config.toml
num_hidden_layers = 11
hidden_size = 512
n_experts = 32
experts_per_token = 2
d_expert = 240
d_shared_expert = 0
hidden_act = "squared_relu"
moe_layers = [0, 1, 2, 3, 4, 5, 6, 7, 8, 9, 10]
router_score = "sigmoid"
normalize_top_k = true
routed_scale = 1.0
balance_loss = 0.000469
balance_bias = true
n_groups = 8
groups_per_token = 2
init_std_router = 0.0312
lr_router = 0.000936
num_attention_heads = 8
num_key_value_heads = 8
head_dim = 64
vocab_size = 16384
norm = "layernorm"
norm_place = "pre"
norm_eps = 1e-06
positions = "rope"
rope_theta = 10000.0
rope_fraction = 0.5
qk_norm = false
attn_scale = 0.125
tie_word_embeddings = false
parallel_block = false
init = "uniform"
init_std_qkv = 0.0226
init_std_o = 0.0
init_std_up = 0.0226
init_std_down = 0.0
optimizer = "adamw"
learning_rate = 0.00086
lr_mult_qkv = 0.7
beta1 = 0.9
beta2 = 0.98
lr_head = 0.00617
warmup_steps = 448
schedule = "cos"
final_lr_fraction = 0.0
batch_tokens = 131072
max_seq_len = 512
doc_mask = true
train_tokens = 515900000
max_steps = 3937
dataset = "wikipedia_en"
Below are experts of layer 8 (counted from 0) of a mixture-of-experts language model. Rows are named router (the router's row for the expert), up (a neuron's input weights, with its number), down (a neuron's output weights, with its number) and show model dimensions 256-383. Each number is 128 + 32 x the weight over its row's rms, rounded and kept within 0 to 255. Numbers have three digits each.
After each expert's rows: "comes before" lists some tokens at least twice as common just after its tokens as in all text; "mostly gets" lists some tokens that are sent to it at least half of the time. This comes from a sample of Wikipedia text that the model never trained on. Tokens count by the router's weight.

# expert 3
router:145077147066099163072121126113117135137147143103179099136178144106186159125113110086156073134161169081132062126133115144121118151147157105160145080078100155132103089106153160074115088120151164106139182124067131110099116106130158131061112129135084120138177143110090132170102066149162142149160140132146111121204077098138150150109120124100138191062105129148143085128100124076163171187134
up0:091107093113124145091147089101155151148121190185174204138079087134131137093147113175155116125193127175135151168194083149109180110160165092116127105121125165094129108128106115118139181129165124122157077096083186093102145096142071074131096069076089174128115136090107108086111090123151121146139175164161135092129111083157126194138102158171137135167099165078122133114114156097124148147102
down0:173176135162143203118179177122161083074118136162057177198115107105154115086096135162157182130138159136114105164118113158151091180214108098159147107089140159094152182118117159120255094084130121132138109074093125098108118108169123092091179148080142131144115145135134118111161154074123099173097111080132149137081156130108186135110137140059108146103139115077120121106110162113142118091166
comes before: "\n\n", " The", ", ", " He", " In ", " In"
mostly gets: "\".", "ers.", "es.", "er.", "ing.", "ia."

# expert 29
router:130112121100100123112121128169131118155171155160127152159132130110157117139104108048145114145128125146137140138108119136131179145146093158162155108107144177088158110134079177136081062143126171093086170143117124089184142205075163161080151113154132104170222128109125169089077129147080122150125103157145094082153109161093177200143132130081088177081127138179146109129087111162114138127188
up0:219135154176056146089137126172132124114068196177147177125133138172146188149101121093136133164119219067134192152195062140072105161154075132083152167180097148085119080120109072099152161108088126129133114135118151144125139080193123110126138129148131089130125147132154162144136163135100133174073131065143112127166120170119098123116152149167152076126117148092116117097101160089129149156201
down0:134112117134133123176119125098146108132137146071122101111134193132096108140108130132070171149141148139152154085156128147127081120085151128178125166137190098107121056173160126114098083175132138158111147149188168152136191188160137165146101121165113095209108140043116176054108154137090102080109158170076102112120095077139145169151155142147131122081114078193146068118111162179078130104104
comes before: " |", " | ", "| ", "|", " |  |", "|  |"
mostly gets: "ly", "ically", "|  | Labour", " | — | —", " | Date", "|---|---|---|---"

# expert 12
router:150111125103123117088093102149116190167119162118102176149142145107163165077052155106120120146110090132128096124090073121154135172142178155165100107127110140121114124118144129149091088131140204108110216165072110097126117153109176186092126123165157127152154076101127149206101108170176186190102126123106084138151156098072151147130138085124114171128145112144133103076072140148116192058181
up0:081154162158126156114138063128116129169148091075172096122081120126097141080105090168112113147187090117165091129183097117095119166135174102132139117096077143150109131114160129120154114154106157074115131115081177191129187161120133104175132119082094112101101114152166089113160122143095102122092146161126077129069164098157101108151160163159136147110061146032088119111136090064143129147171
down0:116097101134154125118158121109119130140119147104069093159113115184143148064142124171132124182106160132169110145151119096134119158132064149107116122107126119164132121081158151174164143123099136099081140142088116083145100147179103064148151099204119118198126113064160125169054064153055151154164168152140131136132097125146131126130171141120151128102130180130118118168111141091087086097131
comes before: "| ", "2", "1", "-", "- ", "0"
mostly gets: "th | ", "\" | ", "- Coordinates: ", ") -", "a | ", "ia | "

# expert 8
router:153104180120132153111103113151140082161120156096121172157129116131148167076127165102115132105173138166183069177140082151183150145124155101082157127085103124087151153170066201136061064160112120148163110154143128152142087133140147160118184090108120138125157119093102085130134161155144160168072192122174172061174077118121133101173121067091131108148165114116126107135116094116111127095188
up0:110074125168099098179096143112145087134157096066120144185054129126123133176177124182095146163114141124165148121103086131092160135140111126150160141166117173113104123115139065192165130123136120084161113063085110097152194151145104127166172121062109132107127169086152109189105160135148105091118159100116116112098167130174114154158148101112095104083128103127108099116154165113111129139080
down0:120140116169140081096135108090123112179136137144183119084087089142148158112105153165159154184118136144120144155169125137147134086161123161166160137133099112085158110118129113163070085120132078118173159061143208076074146133088186143147151113131094147178170096169127088121151124103124111113100157127097105091127181196165156179090166120120169120128095140137135139151193087115140145138132
comes before: " | ", ".", ",", "; ", "0", "4"
mostly gets: " | −", "})", ") | −", "0", "}{", "- • Total: "

# expert 6
router:094081126151101126042114077169131139119148093171070126153096130124195121068120183095132118126188123154085065117086133136193140190138146084143179118116092156054163127082094121109096075141130138076174161157116112118109104212104112103069161120142139117148156125120092169107134131129130129178136160111142106127156067151059187164148096079120081166070137121175162136098088124156119165116158
up0:132058153127116162111124109131172153178087100184076101167160103158176131162104168159095185134141197097153128103121149131211102136139147195152095158102154156145069128065128132165104092175099184138125186084154122167113098103162090110101135131173119112133143054164113137185161136132146102181096108160065093106178096157071139128089125096150117059125167142114106133097109154128164098129127
down0:111113133103120091115131094150128112067126127091154115112092125099166135094141135101062187116107124135137136158115040095054184118116100161133155121112106099106101166171150151115164148092099191161106121168137125102106113184072128169161135129153165131056141127151127094102105142149113151089116175180169163076195087149131129165159077121156176124122128101114091108171113080091120128079118
comes before: " | ", " |", " ", " |  |", "/", "; "
mostly gets: " | USA", " leg", "RB", " Motorsport", "BR", "HN"